{"d_shared_expert": 0, "activation": "squared_relu", "balance_bias": false, "init_std_router": 0.0193, "vocab_size": 8192, "beta1": 0.95, "batch_tokens": [32768, 65536, 131072], "steps": 4348}
Below are experts of layer 5 (counted from 0) of a mixture-of-experts language model. Rows are named up (a neuron's input weights, with its number), down (a neuron's output weights, with its number) and show model dimensions 0-79. Each number is 128 + 24 x the weight over its row's rms, rounded and kept within 0 to 255. Numbers have three digits each.
Before each expert's rows: a language model's description of what the expert responds to. This comes from a sample of Wikipedia text that the model never trained on.

# expert 19
It responds to: Nouns and adjectives right after the or his, often before of, such as help, influence, same, final, early.
up0:125137154066158107131106151148148086123068122095117116134116141110142102178112167122135141098111139147114162079136105145113143126124149120137078119140155082151112087108114088158087118136088148087158143111106117138155181118142124086129123140
down0:113127117156081144156159146133127106070113123124111083111118118116161106134114174128134112120080144097113150113132121144099126098116130113154159110092163150123123117122163172140150145103206167113152161119102123104087079121101158141110110096
up1:137143134118137149181137144125125120170129122171114127111146103142103152138149067124161139131136138110159111141148114119166097078125128116144172171116139118092065154113141134154167160104110124099145143098149174154100129169160147110131147134
down1:132111056085127122136137135158102180169126092127143141140125133159108123160117130139109064107136106102159125149125095109169173084138149107091163090118126124159147141157123145132137126123109092143145126108146156116126156127146122131148154160
up2:149080125095129124135162105093102113151071156127151152134152172107124126143100113143117110147135125108066133131122122132109095152110172135116059135157110152123129110149129145121130169133143144103131157133164176135133111111113108138141165123
down2:121102114102098158167117154144158132111144130137130147108116134104102114076129158085100110167131089160122143136148149095155147143162099087069123113104154190145082093099146154134126096116110105123130152109150129141110091148095158125131137117
up3:172119149159111118111105158096122087186084104094106133132151147082147149076114123152104104101141155125127133109161125150162141141079144113151114111102108121094119120137137143119127133158102114132143142109143101179117123124156131171098162141
down3:137118100140142118091137079122133104130129157084114103146129100099155137087160104106166106105150150117143146127155110103117118106154091125148145114133136179113161109142159167078111127084113167155107149181101131158113118119147115184105093126
up4:135155131123128169099135123094155114081074111123127130161145088077116094086065114097132179108131121185108115127122130165130154116113141135133122129147108100130120124164140105109140131135149131126138129130110163064077116122090149094146153101
down4:127119094135159132138136109138132107112181118095112158139110131137129135133119135106109107099136151094118111093118092104116108099149138113128128167165141081122145146140143087095124118169177109093134148110146109142165129121099123142108135139
up5:139097096110117104137157138156153113160129133135144120144130181097140144075133109148151124150138113110113083139116127132158131123121093152128113105143102125114113138146141082112123146152076123096147107128122094169113101089165122098112125105
down5:120147159113117120113157101143143156164141114115145121127101106139128104153141100170124130149135126115135081116120118111125151139132121093122084115174094141121150103103125161100155212120108105111106111106146163091123142129097164118107126153

# expert 55
It responds to: Hyphen list markers in scientific classification boxes before Phylum or Class, and other infobox list items; also a, the, of.
up0:099139145079153173170102136131079118138137134085123112083134098114131113134171135144158132179165087147147138121167096154152096130148189170122132106186144099166168153167125116104120128118117139107136146115172100134112159126147085138110137148
down0:102118126103121114104086154080100129152108127165056181174163093124156126188104116161126149088132096119117116121150153164133112151107168127084139125132151143107102121122129117119125101118050093130132108156122098133181138130135106117112154134
up1:101097156115133144153150152158125147123124190132138117143135106137138075134119149108166107112139134128120128117113128092129131170110158154152136153139147177178129112137123066129113090152144137130118136161149199165148128143129171123119104163
down1:114122072135116181124162130127083177114173122135167119168100109144119103128107147150129132156122125123145113117141144153183116147126110099142107167106163110154136107138139167137097142103147171132158119109104108126092168155119138141161148095
up2:156152109144127142151176128134183143159131135097124147140118147144120122140196081111181155174137135133117150162137150155125142127143139162121146092137108114128141120133134105164154129164118162099140102173094153146113129087181122103146148104
down2:109139155094145112079103116138118127153102075089137159099119128127099123138156129114143131132120139138114113133098087118143164115157170140125107139098118149127081120174118149109113120154193110103135132149110081117083129098111099074127112109
up3:127107106109168136140140150085145147133096154090182155098123161093134099137117112111117163109152125133126128103150173140132116145119142143127180062134095139119130135115102122130094145122113128112136103144152126141147099137161124105114101108
down3:098113093147133155098148134117130187112131154150108139130131101103113138190157140077112121117129106115170099146145122158119084118103097146129184115141144133103141114111131142142118138137161122151126175109166119136173156149081137147151140118
up4:094145145145152075113150111119111118105117146107119120156113149110139115148153151132142168142115078134059083156132142158133121132113129115101172117155122154112167114140087129141129186120143071143155093143123183133122121087140118086130114158
down4:093102129123132097134137083108163143121143142110137157169151132132125098158150099131115146142135075125123134172171130118091112117106169096080092116161135160158110117142145114136095143126153135109171161191123119119091125132117190158137102101
up5:096146100150124114133094118124086143164099122155148140139139146139109119108072125136188104154142132162173161149131131131117136129143126116141145123100074146143130128095107138126147142124167087152166116137121127157107138085086155102112142157
down5:119183116083115162111137118128137120132113125129115196126134168116168111115120176172138137128070146137120151122141114122102133108145101116120137116129145148174164099105107099135108105144110081141096119119151123136157092186086177103160128155

# expert 28
It responds to: Nouns and adjectives after "the" naming periods, places or institutions, such as period, week, same, latter, United, 2010s, century.
up0:107153142139124127150096152129125114133157183095115139139078144089127128130150129120106131135109130115156123148117149109107146123098157129166094163125103144196128154115072119160135105126132167149117125190150138142197108118144115157117155141
down0:127155148120125139186153107121136103136151137135136123171144136103152150138099160094089140140137109158143117114072087118119140117155087126128110100141130119152149145153084095115141139138102154144149147142137091177137087123120153163113120099
up1:147130118171102139138141127133060117177124138118123103121113150118084128098132130124143140163125130128134159157140127135156138126117141155103098092101116170082110093144165103142120123141109133129140078105147126113131125132139164096168148080
down1:157108160114129128133109123116170130123141141154096112097082103154155090113095124143117113164136144116132106170089109129135121141115119117122137082111129166153081118145145151089098172105141118114155110151139101114122081119109160128134080121
up2:167121157128165119106088136130094151142138108145159133132139155106117122140184153116118119193124107121123135142119123107093107151182115100154141162152104125133116130162167184087091168123089134143135135117129108127118091089158156109113108139
down2:088148134128128134105127077141141156116145111096134153146123140127124090092172144115100174161159092102078127162138134111135131120143119134122130121092123131111060125168105150151093141131087151142163094109101164088156100119165130131131115135
up3:138092153086153143102120141167111135114154099094172119120123173137175104160148085120118162141155140099120167151172090154114122125072161150103124136155131153070125120139127160139123173113126124103144103079136094115160133096160127085104155137
down3:138130104110099135121127122123135111122137144151148143158136065119124156169093114153139140118163123122178121166112100126119118123123113122122113129127148133115173131156167112163115175131090132106124160128134145079140127120143146115138116138
up4:181141127106149118151128164112106130189111142119118117151177078133119167128146181154145104092149176129125075130138165169182137143090130151110102113157132115149110080170119133120170105123113154109136133090126128153070115129163127126145139170
down4:152126110130142118123171108069100104169101146122152122109180154103146100122110158104127112144107113141112143176109104105135155157139118111123123089125085156161111114099152132153132149156140099138166149162153131095183164142123154116116114135
up5:112148140119082144126165099119122116106157130111138116167111143130157087101127125111126102159100141133163162144147152164133163133143131146108101110124106097048155118133146146146135070167104144133101141149113159126147117112122133136169111095
down5:082162127100142111102155132133151136122122157133118086133095149183162097150078120135173115116091131143128136183148153113133134084104122129140164092207137102090141131114129156114108188129086125115154138142120149124178138152150104126135118117

# expert 45
It responds to: Digits in sports scores after a dash, such as 3–2 and 6–3, plus sports words like Cup, record, championship, season.
up0:104119085152152131151148106142123116132090136109104173170138109146182163087128141121137178113142120100115128111129146150076123132149163097141102134150130104120118145130089091115114166097148113165131167114130142196140115110159162140113173086
down0:098167140151158147118124162114117110171092125142109096130113070114150142116108101132150150124130108105104154135130106114129147075150154133114114107091148166116125163147136105130114140068169123108091130164135127137125133125108136103127110102
up1:134119124122123157123167125165112116116096089152073131131123156115132173147137135090133090136129160112117130132116117149122109148119146137120130101144111084122141157072136141107156149128107099164112131118110099118126178100138134136147127117
down1:146067171115118125118090155084110135151146103137141140143128126119141121080130163119103152143127137100143111130137149135156156138100149128087117123106129119105109137168108160126139138131080111166140123129116129098087170104151175104094100151
up2:135131098133111126124099095155106127143147160101128139117131118138128127157150118072131135140089142163164092133155084146157141149176145122129106153150129160076127106131114128119141106109100073126116148177159152117124173119109111160145161126
down2:129123133099143119145108110117123128104071109139128166176119103149146089126119132163149138156138110135129126154103136135118168145129169136120132137142125135127164129156127159123110143162114110130109129116110098145183116123127120144126104106
up3:126150153063117171111101143101143143148161130118094157092088109093159127151139131144162090147134174135118103143119110129151125112110095140138125149155101084122120131124132119132138111133133133089163140113135160151151111139129163109143080137
down3:139117131163174097116108129123092149151110117158150157149124113094171122109154092171137095142121114133075131132092132105117133126117080103159149153144095113145134182131138120120131119131160153159161167176056107162151137093147105176121119176
up4:138146122152127112153116144139119129125136115138090145122092146127145131166102106123102170164137100115155160119111108146077114122159176095124132121123135149168108141119142098191072139157177103116130155139087119120150143110136139099083132154
down4:124094106093149128140163148111125128100172136124150128159159139155098107106130144119114098121184111112131133174134156103145098124158110155130112069122145099135108095135144094098120080138120167107125127141150120170103110084099101124163144136
up5:142109160131122103116139092136096119134106130111140141145137100111156130153181123107110130094097114138107126149159128157106119138110106105111138089123168129122115116085126122168150144146101137144121105117133129110109082083179167130072156168
down5:109115149113086136106180120138144112098120122103111121155119122111103128106130123111131176098127104102152109149155102122123113120128080141119113113140101119094165136121146177103144117133194157156110127168117122115166115151106146087131060086

# expert 32
It responds to: The f or -f piece starting a word after a prefix or parenthesis, as in quarterfinals, Warfare, non-fiction, (first, plus year pieces 19 and 20.
up0:144134122137168114127171117093066141136111099115080104089117104126103149150118099121114131159129111107130074140111129200133118133129118110156107125122105122109151136127115104134125125127167143090128114089144121124105143140169137078112128114
down0:118135104109139130131141115127144081124165136134090111097118109135095194118137105159133077122133138117090115133152180115150117121176147095128170127113132146127126130142158102147153187148156139135114124159064142091149086133147141161112117112
up1:100156119127147179137089115089140119131122177107162127140132168116145087090139133106144113109125150141149122146133138158135142110122107089117097103131097123120158087098103118082100090128125127138145141140133106132127129125124147105117111131
down1:095133122157137122099095109089148141121142120152113122106144075118116127130115099061100097102129149133114164140088123118130125099143127125157108118108146143149117130111129128133114121096135119178153148151102157099148128118095116173118128114
up2:085137124149135086102145145096109159097111151123133139129107120119134146123115083110121131112153097162095142096181122123122143145060106121163130099073117160131124143148118087107133134116114132101099162118115132164144110131136123138130110150
down2:162085160117131128142119158133130118117138076136121115104128125130132090110105146104094144136099102137128129157113127122124114152154088152137139121112137108161098141101063093113136122141135116149121164096106149117099112074123176116148099118
up3:132134095115153115134149104098152098126143125157111101151147145104098143152139166140117127128084126167136098097089137133186120151155151158115100086126124144138101122152151079121141089101113121146142138139139103122127124123131147082083157152
down3:124132145112129125120146097105142103118144143092158115106122125160086104120126147099092131132150130169111162106120140124141131178154083131107132121110133120152126104132122169105113137155128103107150114103154125142113151156116123166145111128
up4:125107106131104148162163135127146169092095148087080141142114169114123107119125122075133133146162121146134126168113123100104124095178112128116110120144130116155138154119151132127132089131127146136125134088120149140126130153152144132111124120
down4:106150165129106157113135147114140117115133129147123156120141136150124116127142111117130109105131155167180070154136130140147102076156098053136115095129086160135134105087117136110149181129142176180139132095122125126089147126127095143133085176
up5:166122093111181092144072113134124089140110167145086185148165125107102144181080128102097182109116104133071149122172123145151150155090098123157103130109097126144134122141134128124109143156102104118131144155111142142155110143141108113128129130
down5:147125120104127118119107129170108092145147130115106106130121094083127144164111159147101171110100111078139136120158162096116098115112148103103139120123126104121102152151112098157149114103166162095122138170106109085118088072115121109124135122

# expert 54
It responds to: The word piece following a prefix such as un-, over- or under-, as in un-us-ual, un-rel-iable, un-co-operative, plus scattered common nouns.
up0:145078164142102142118170159120164120137155114095150142155110093104113161173131138135125151111119137169132120095131113094137124139187142138155139121155156143124091166107148141067119168171136147119111147097121130122142123152152164107143122117
down0:150151152140107187141144120156125105143106127092163127134149150123122139152161123149152100153160101113150114121171134142101145110139136106170165120161152098129106106129115106043117122128055135116155128129115133114143133123107130181161078181
up1:169119143102096144122108115145117096119124119088167128120164113137152127099147134101146107145086131146144074110149152114172162135143110142111145150146114138146106102112160070119120148162103105106120181123124105151117081082108124114101154153
down1:167120154131133132073107109132149097140124141117098121152112092133097130124101136108131163109122117125157146093128122135093162125134168130082139154142157110155147188120120123078111114126146079156121135119149119153138106106079148163145126112
up2:114111092096126113170094093084136145126120162131097064098130147137090128135113115125146091122059078103121170139093138064145131102120126107142136134133137082167115102171120114075124163096126113127181122146178110115092126105127121104135136149
down2:136095126133149124149090127101109133112150119090083133165134120113145105137101146105115158141120100081130172171102114135125194134142124112138129127121110119128112090118093133125146121122098157118145117109112095147118158104157141176100158072
up3:159161074153125148138128160136141116109162124135110092133102163089134119162082141071152123127138121103091137149155106130113159093129106138123114111130099149140114137126139121078110169151132155123175122099140140150106141121155105136164082144
down3:117162106142120114103142116119123140158113132132119105085146086122141119090097131084206152133072104116153125106143124110115138105071172182105097117126121119145102136125114103131115133142119140110121129110151097130143116125141084106149122142
up4:136107093167151149163124133124191132111135141150138136140135153120101127157151141175111130154135154125088131103109151125146087117128121128103134147148103103158143117112157118083071117138097142124163117208135125131115109122185125127131110128
down4:132107151152076154108134111141163081115108163118147131103157133149131110140111159143100129126091171129128121133135131151171085122080138119141143147121150105114136145134113142133130119116172118079144104117117172135084139108126113079159148143
up5:113138145140184121117145115133136145162120105185142135132147129133098114195118148136162117128147130101153118154161142111129125141139132112135175118147121117138141104135144160149119119194145101116134125124152138144064100110138144114104127124
down5:135158097164114115113132142118133126172123139165135105124105121142121114128157141189104124130107123091080102167108147144098112139171110106117120143135111124104146167159137107099088107123144123108118126140129101182138133143171125139085144108

# expert 30
It responds to: Middle pieces of words and names after a short opening piece, as in Be-eth-oven, W-oll-ongong, szl-ach-ta, plus commas, and, and -ing endings.
up0:114104119127153140188145160141111151175131133136144130137178136117115151117092148127156121164105109096156158144109096171150160117137142123168109119111108150125130135174123121113124134108130156123131158155109068125106138118143161147098131163
down0:107182107153131119112148166118099146125113107142126126134140136099171134145153116124142141116125106130127152107144154113107128081143068132164158068131145145123113117142089172107140132176150099132165112113166083145111143128134140145064116166
up1:101169104093161112138139101089138119141146124158115178116174143136098069140129125144127105177114119095093133161141148160158145082084107134121134122156155119113149129124089098118084107153132091100125123153141121162150114143178151142146125127
down1:117138117112104128137101125119104123115132131161108092150132164136158160153114134116117141152113142071127131136101113119150134128119178123105127121127130154156152153150120132112127141085129071120153152118166145136145140130090126124143093133
up2:126135112129139127178127117118143149108163118135115123120127142154125138127136126138109116167125116164072096129131130120165180117124118161137123127129102153110125121108128160138159122154112140100130162102174157124137110102093130182116150111
down2:170112145099104122111150140115125112128117090132174139131129116118151159114144130083171151123156119113101170135130182096161100136079149141174092151102156117102121167139121095154128134118110114084152104152121131148146113170132138116125113093
up3:134109128100187111164116105150125139155141101156141129120119118128168135100064125107145122178110123092098166158134112107077176137152148125062156129133094120088137157134137117163160137122122150160123110114153141123104105114091106131151157146
down3:078113122088132136139148148131136140127113153153120137133118173132108157147110144126115144156086154126131126135103163141110105072158128105149149121142143110122119094140143137174119125151143158098137158141109100124151128156130121157115141117
up4:167152124107137094140118131104131117115163169149147112158141093099111171100118091101093128125081121114142147127139125140144111119111136155161092140130128125170107130136197126117106115123128109122117140125146125168125128077149115083188149106
down4:159169147108096163094134125151113113098114135118097149126142122119139127130138133099130107130111115162112141139141095134087139089149142083122098080115151107174149088132123112094143081096142142109115119082141089122074123128127128184080068144
up5:093133144119142089167170122139112135139101161059157117140089099135152163144093145110097153148137150127091075163143140133134142108114146117158059156134118141132135132136107141122117056106099132111090162138149129128132115107137106117161155129
down5:141096118125124119117114121107121136095149152101126114127125133078159112088077116135144156162131176100143088095122141114160151153107133090127162136145169121190136123108139109107110154092109118140113132139082125125171113110115129158086152104

# expert 51
It responds to: Place and building nouns and census units in geography and demographics text, such as School, Street, households, °W, sq mi, "sea level".
up0:139151178128142107154099179113145124136141151121181090130139094144105133124070137078116122136132085142133145121122149116103127175128160125109156132089105153145149150145165142101163128151143133119139192132091132166122127105166150126108111146
down0:148152125118140169129145129123159155121169132116144120156095094140084112077138157110160112135115103180153148152150102114120088166134127119153172164116172100169164143123120085131093115141107152165137106112161131102127110094086122139124098122
up1:123122158101148119146155125154081161156147134143150131140124159117107125150155122146093110115113129113113107127112143132135155115125150168117122149110144111103152113124108150077143121128133094141121123169137154153100099143121103134119155138
down1:075090113106116143143118102119069127148144096089118082165161150132145144140089144114094137116074117138149059125107146130151123140128137117162154169117160141121104108122100151114109100132152117122123128132131160101130094140201136165149139099
up2:111126133084157110138151137154125128138164129129175138142159134188118118130121148204126128132135135155083130091109126167139128170162127140124118122149116121133119143097115161164166162140126126117115122107147128177139129088112116131202143122
down2:125173115126109127069101143118178151136156132116137138168094087151105093139119142158107166115153112096151097096132152108117112115144136139143118083156132115120113157163137140174136130083120136164138099134110132109134140131139121115104157115
up3:103100149093131127150103180124138118118118131119116084114128118149131120158118100106134117117124126094105119136144130132171129071148116163133085146126105101157091150156163146138187109158129106129134113106157128149133110096079123141190154123
down3:116122156124084129158118137164153164142152128168105110112140134133118159154171105126166121159130111087158101107107131110148129143154098124088170132155142116140179122068140158132095107127126107142149132120140100148143103156117187122174139156
up4:167110097153147145127107161145158152105124190139150090131124144144126132129148142098129132122105116140138126086115163081107116115110202090123139146145131097076125143148133151162089096122156147111149137108133108172108114132147156108102164147
down4:147103112113099126157121116115127100139127111139113085110120165140171129131144116084101090069116118108156125136136092067086144117148159122112096111107108108121161106136117062073163083121165117138152088161098100119131131106136139116145152103
up5:110140116129137154123135156120152118158131094130132114138112123144157126115124127132159141173136113127101103092132138125123156179131138159099125105098100142149132102122169097176078161112138168065126120161132108112080121131119120140150183125
down5:137122105107113149169117109123109184108132123112150178113111114109158103123123097124142126177147115130148119091126158103134115143097110156111156117141125113135124117099122097136162105150104133142099150139173124103149156155131143121128130126

# expert 44
It responds to: Inner and ending pieces of Latinate words and infobox field names, such as Repository, Competitors, cantatas, Phylum: Chordata, ISO, especially in taxonomy boxes.
up0:131170138121128112130098114148111147128139112116107121094139127125117150152103140085117123172108144155129148170160101112151157112138149102108138110145102076100121126137121116181186095105085110129142125153149135138145138114113140153125166123
down0:179134125102123072105095168120133114150130137101132094119173119140093125146109111121131208135113105132147069139111094139155151140120127113147124139145119188059144152110084130114093129115151113133122161123102109126147168081115146114137113152
up1:137144136136141125131112184125121152155093152113142141125127163102167148163158097132112119153158105125184141076059131114143124118113129086134113108149124153159120145156081124174123139140144157126116140117185146141092111121118126159124117121
down1:140179123120146119114109128158152161124073144120127144117112112180116100167145096174152113124133072117110137145132139115106152126147131127120125127122095157088117107142143112146109132137105095119153094131112124108150125156117140088123088141
up2:138145085160148161142123105099123107124154086138125129107104136140141158168101166116154144145113157105137103098129139098127155124165148127157114137175115110147127131089118134153108084161128104115154120108105089117092100106076161132158135149
down2:150144172147087123133129146122152139155083112136147139136121118152163123145117130110109097147091105162127112095114166102166130153171101128105109096070113097112130105126175139135127155153097093163094131081148112118124130181131117148100120121
up3:153105131103119152142081103176117120068108197155101173126161108137104153176139180181105143125128127124168133101144125132091093137103130150119113139176099119147101136109160145117096147159128131107133117184140115147118109165089162109096142149
down3:124168137127130152108100127124143140146115152083153146108141153161119142141119145135145131092157114125144119106143148154121079060133129124151086079153129149143097151127116128125115148137109178136137140116119113069115166147138084174113141145
up4:136135120111083149142087110165096174112142149112135157123165114108117106142105128132144155134096111080112109116166199138110127088135122155115153090159143107081158118133137161100112108092159142156114100106149144130126134081096127078154127143
down4:144136104096081097099127139138119168111121120174123141122116137132142141079155120137163138125111164144117126128126117115147107106117127102105118141139129127125161137127082102146138112098126137112135144099163114127144138127137169124173128115
up5:175120114125127143178127158144125147136130157141076105165171054137109150149136128098114067112152144137105130136167140167116102106142099112102161120156172146131044132161121166089088098129136152129128120099159139108122141146097120132101132123
down5:168132063141122126157114129119153077140117131140098090137153170123120155072125107180115122131099178140143144114138121119130182108135129117138089129117111148125085145128139133165132101101078100096136112103113131116131150136112150193133112149

# expert 38
It responds to: A single first letter or word right after an opening parenthesis or quote, as in (singer, (such as, (sports), and after headings.
up0:161101118132138122132137119107130138132092108093095181171153118115118173121117122093110173136153111150159138123126107136091127093128136123144098121121127112145158167116134117109106116138116132098155116077161109118070141101102123126114104134
down0:120128102114131153106149104140097146117109110137123142134099126093121134134084138099147113147084130105126092134117151099129162142112121093148142115175141122143094147138108104125095135108140132125151140149122094118167167121094102131138104074
up1:132131099154079116150136130098119156102097165130161141109121109143159094143116130156138115150155122130125128155121141096139139090143167126141141114158095136103139133120148120127158133113105113076165132153126117122122131094135181128131080109
down1:096144096139133143134122166149099109149115152140099072114122132127119125120159141083156125137156166156128135136130123133096105130108134119145154143167122114166131161112192148108142192112106159136129102125131127142144122123150127168110128117
up2:126119106116142159176102085129124100135076131115135140072124138126087142064111164127137145131149083117109140104188129101122129082187149118128128112108143131139113105136130138107146112115104110111132105124111114123122101091159151093182099166
down2:138152166061160143121106134144124129135164127145091134094123125185145108102126139138149144146142142134131128151168087127106131087143087131161159136084114142145128139109135159153105140132150179122172127163101154086133118119142163110139141107
up3:148101137087122113106138086059135125083132104135137135166124160146115107145128140159125146142182103147118157131120117144127099119115127184153137127119111167157111149102083140083107116072142154132136153162144111132071182125176121166133091133
down3:110160124134103119112095096102139108134134110143145127146126118122107106139147120134128189113131124096147081119133128101089122118151124144135115090100103107130131136102111096118135104180163106140119154143130155165125085175109133107159121118
up4:092149156125127146124147124160116173127133151135124153118179133107116106140108099158130119114108110155119103150111144123118116104107175156206109115157139112145194144096107118102132117160144137107117150182161126127124150130114149112093108117
down4:183145141141148108126160095156136132131122165132229134132114146096121119106108103138130129112119093125150118136104136160134157143128125092154119177131150129110153165132093148110099111181108133144157120130158119115105156157133066135145105079
up5:147153105147127122169104125205151162125150125092121137128127133097107116089087117140120167140144092126126154100119133134122121119134096115076118100157120146181177154136142146138136138061109154087151126182158148132127122132115159125144172154
down5:104123124126144094109135148147139120175124114137100151097102116123128121163136131149140101149137117100151116074152130161109135130128090140157124094144123185093149098136139168093137099121113163115175152120172090114171100166141132116133145180

# expert 41
It responds to: Nouns like title, term, word, Cup, Championship, plus inner pieces like Guat-em-ala, S-em-ifinal, in sports and naming contexts.
up0:138101152132188152129162116111116171122182097148105119145140126134148133074150132144112128124123130115119106143086154085156144152136115124117124109117102133125145108177129166165113089195098129104112093178142133156150116107172175122086108141
down0:078146143143128127135111138141152130127113126107149142129128125130159125150144141138132120140124179183150117126107136124132160105101121171117154158147168106113150119152142107190122166111120139149119110102145137083132120172109132109095150149
up1:118127140152109143170122097122155178150114066125110138152131123081111110128097122109130166141156142146068170117132083089118142099102163127117112117126116148112109147175147128051135116126111088076125129135156118121143125118139113139126104117
down1:181137125125133140114140114100128091103163098136147123131105131111109117127156153177131094128107146127180134140103119132192106117119092142105089125140115162124154085110135117103105130115141096117104118150121095168159147104156131175115127102
up2:097123125104113123135123181116126156147135115172113108134072076126138171128144137081147116153127107129097100148114074118156134143143092141118160113141118153142089115134125124134090073119082129125095177124080105153103154173155131145097106150
down2:130156131105123151103105113131111145129140132137130092113084118146119111168138109136147117119157140134098115115179120107123160174152115157144131131106108100128075111108119143097119138165135134131120152116174110110152117150110115112112153176
up3:159133111131127147146131117122098128145112115112136117089105142095077082081119120155136136131140147108108168123122130152121137174092159096094071090136104118092104158116110089175108165158143124114100126121138103151152144109154118108131119099
down3:110108131135104119131100118137144122111134152140171134092161178122156155176084148198121155128128100156134132110147105105138163117133137106119089132116140138130136116148140140161131096158123108152119071145079120144107136146118144149136120098
up4:125148104130128106170115135154122126126104167113072132145138094152146179139151086107106173127116131152130115147063140152101148131159192145162105111137112132120133106125149140124128119124139111110124074125114134169145174137117133129148159082
down4:161124117145167077128144148125093147138135117148106110143095117103149137146145119065165096150124090162086157078118162097123117111126135146119136107121116156141125177092153125113143138139149073127115167141129136095089110127120112123106148119
up5:151115135141133090117154137111053177064076137178142123150140128094117107104087118118124114150114108142167131165126137151132152155084125109098151123143166094153103137115196124113120170129157129095153130140127145130125130159112118144119100122
down5:120118122121078096167136108137165115115093185162116127129100093176151171122165129135144159184099118098160106112129123146118125155105125111139119125172119116136136169140092143144145122112141151167166136146079158111096121091129142140146111147

# expert 21
It responds to: Abstract nouns after "the" or a possessive, usually followed by "of", such as "by the time", "the end of", way, death, security.
up0:128138146152092135152112124123136162160133082150114088174128142108110178129156127146159137106096099077160094101127111133164139097134112125132149111112128109152078123172120140121167154119136135080089131088155168148134121110127118127157140144
down0:129177117125148150125089123155112129149114080084122111155197154104108173141135079157133083148105107137139159146098122121125134120133150114095116117113112078095153131134138134138143128117126129123131140130119136129150099131131138176122115136
up1:093103179093146146100115148143112124157139112188113116144150167159122116111106117067106095124148137130102142165133148106163123102131135130129126108127129139122146110050121103089143145109115147138124123140128121169147069119124132138092121137
down1:151133121140112086126152103066143138156122138162128133113146125105147090171110111133130140156141143097098142142147094129107074117115127131134129136105122147150127129110126130126157112127084148106175078100149102137097137181118093145130206126
up2:121151087130148111072142131115150112137095092143179145073136127119117107160130122131136109129117171150102136118111131146109126118090132132139143136149121110109133108077166119080127185133125121122135118133163137171148128145117124091142104160
down2:147132093133153165107108148125130135110136147127151166134091142155083070110122132097092159098091109129122084131114155174121137149146141169167125144090147128139123146108072129117109180128125128082135125140138107146143114138093142103150088116
up3:164109151098122123131148113128122126151122102180131126117139165135096182149132143133134072115114115137151138123116129109135095075081148123101120109120152109124111100166121155110174102149159126130118144107076122149113126109124153107126129162
down3:142190149109101067130137115134083157147181138125121155139166142157170108114148109127144053163113134155100100142116129111176129164120174152143129066126131105142141102158163122121116143173124154156090122172142107173181119106169111151152089132
up4:116146130118096152134162133127162097117168144106142147134106125132150159138109102146132122117133103134122145107116154142110132128116122128149129096187094132154091132140117145115113123122143128177123170110102137135108117091166151127125117156
down4:140105122144152120122148134143152109124124124126167130115140146130107168142123144143128134144141159149167117096117091104132115143125135107110152141100123129142138120117125118106117129127149117094158111160119177076093123136112138176100122135
up5:164156121134164127133119123147089112127142134153132132146184118148160161130099113114095119160139095096148115130074107119128107141139141093114090109118121101114080126126126123133107092125129149124103098117101115126154110137148110061108108127
down5:119119131136107118124156094149131125174110112130124141126117099163137165113135124163106110125132118127141118132143118167106120142130061103175146127113103173136134115130124146141082148137116147115136158128117095116087085137173139116140129131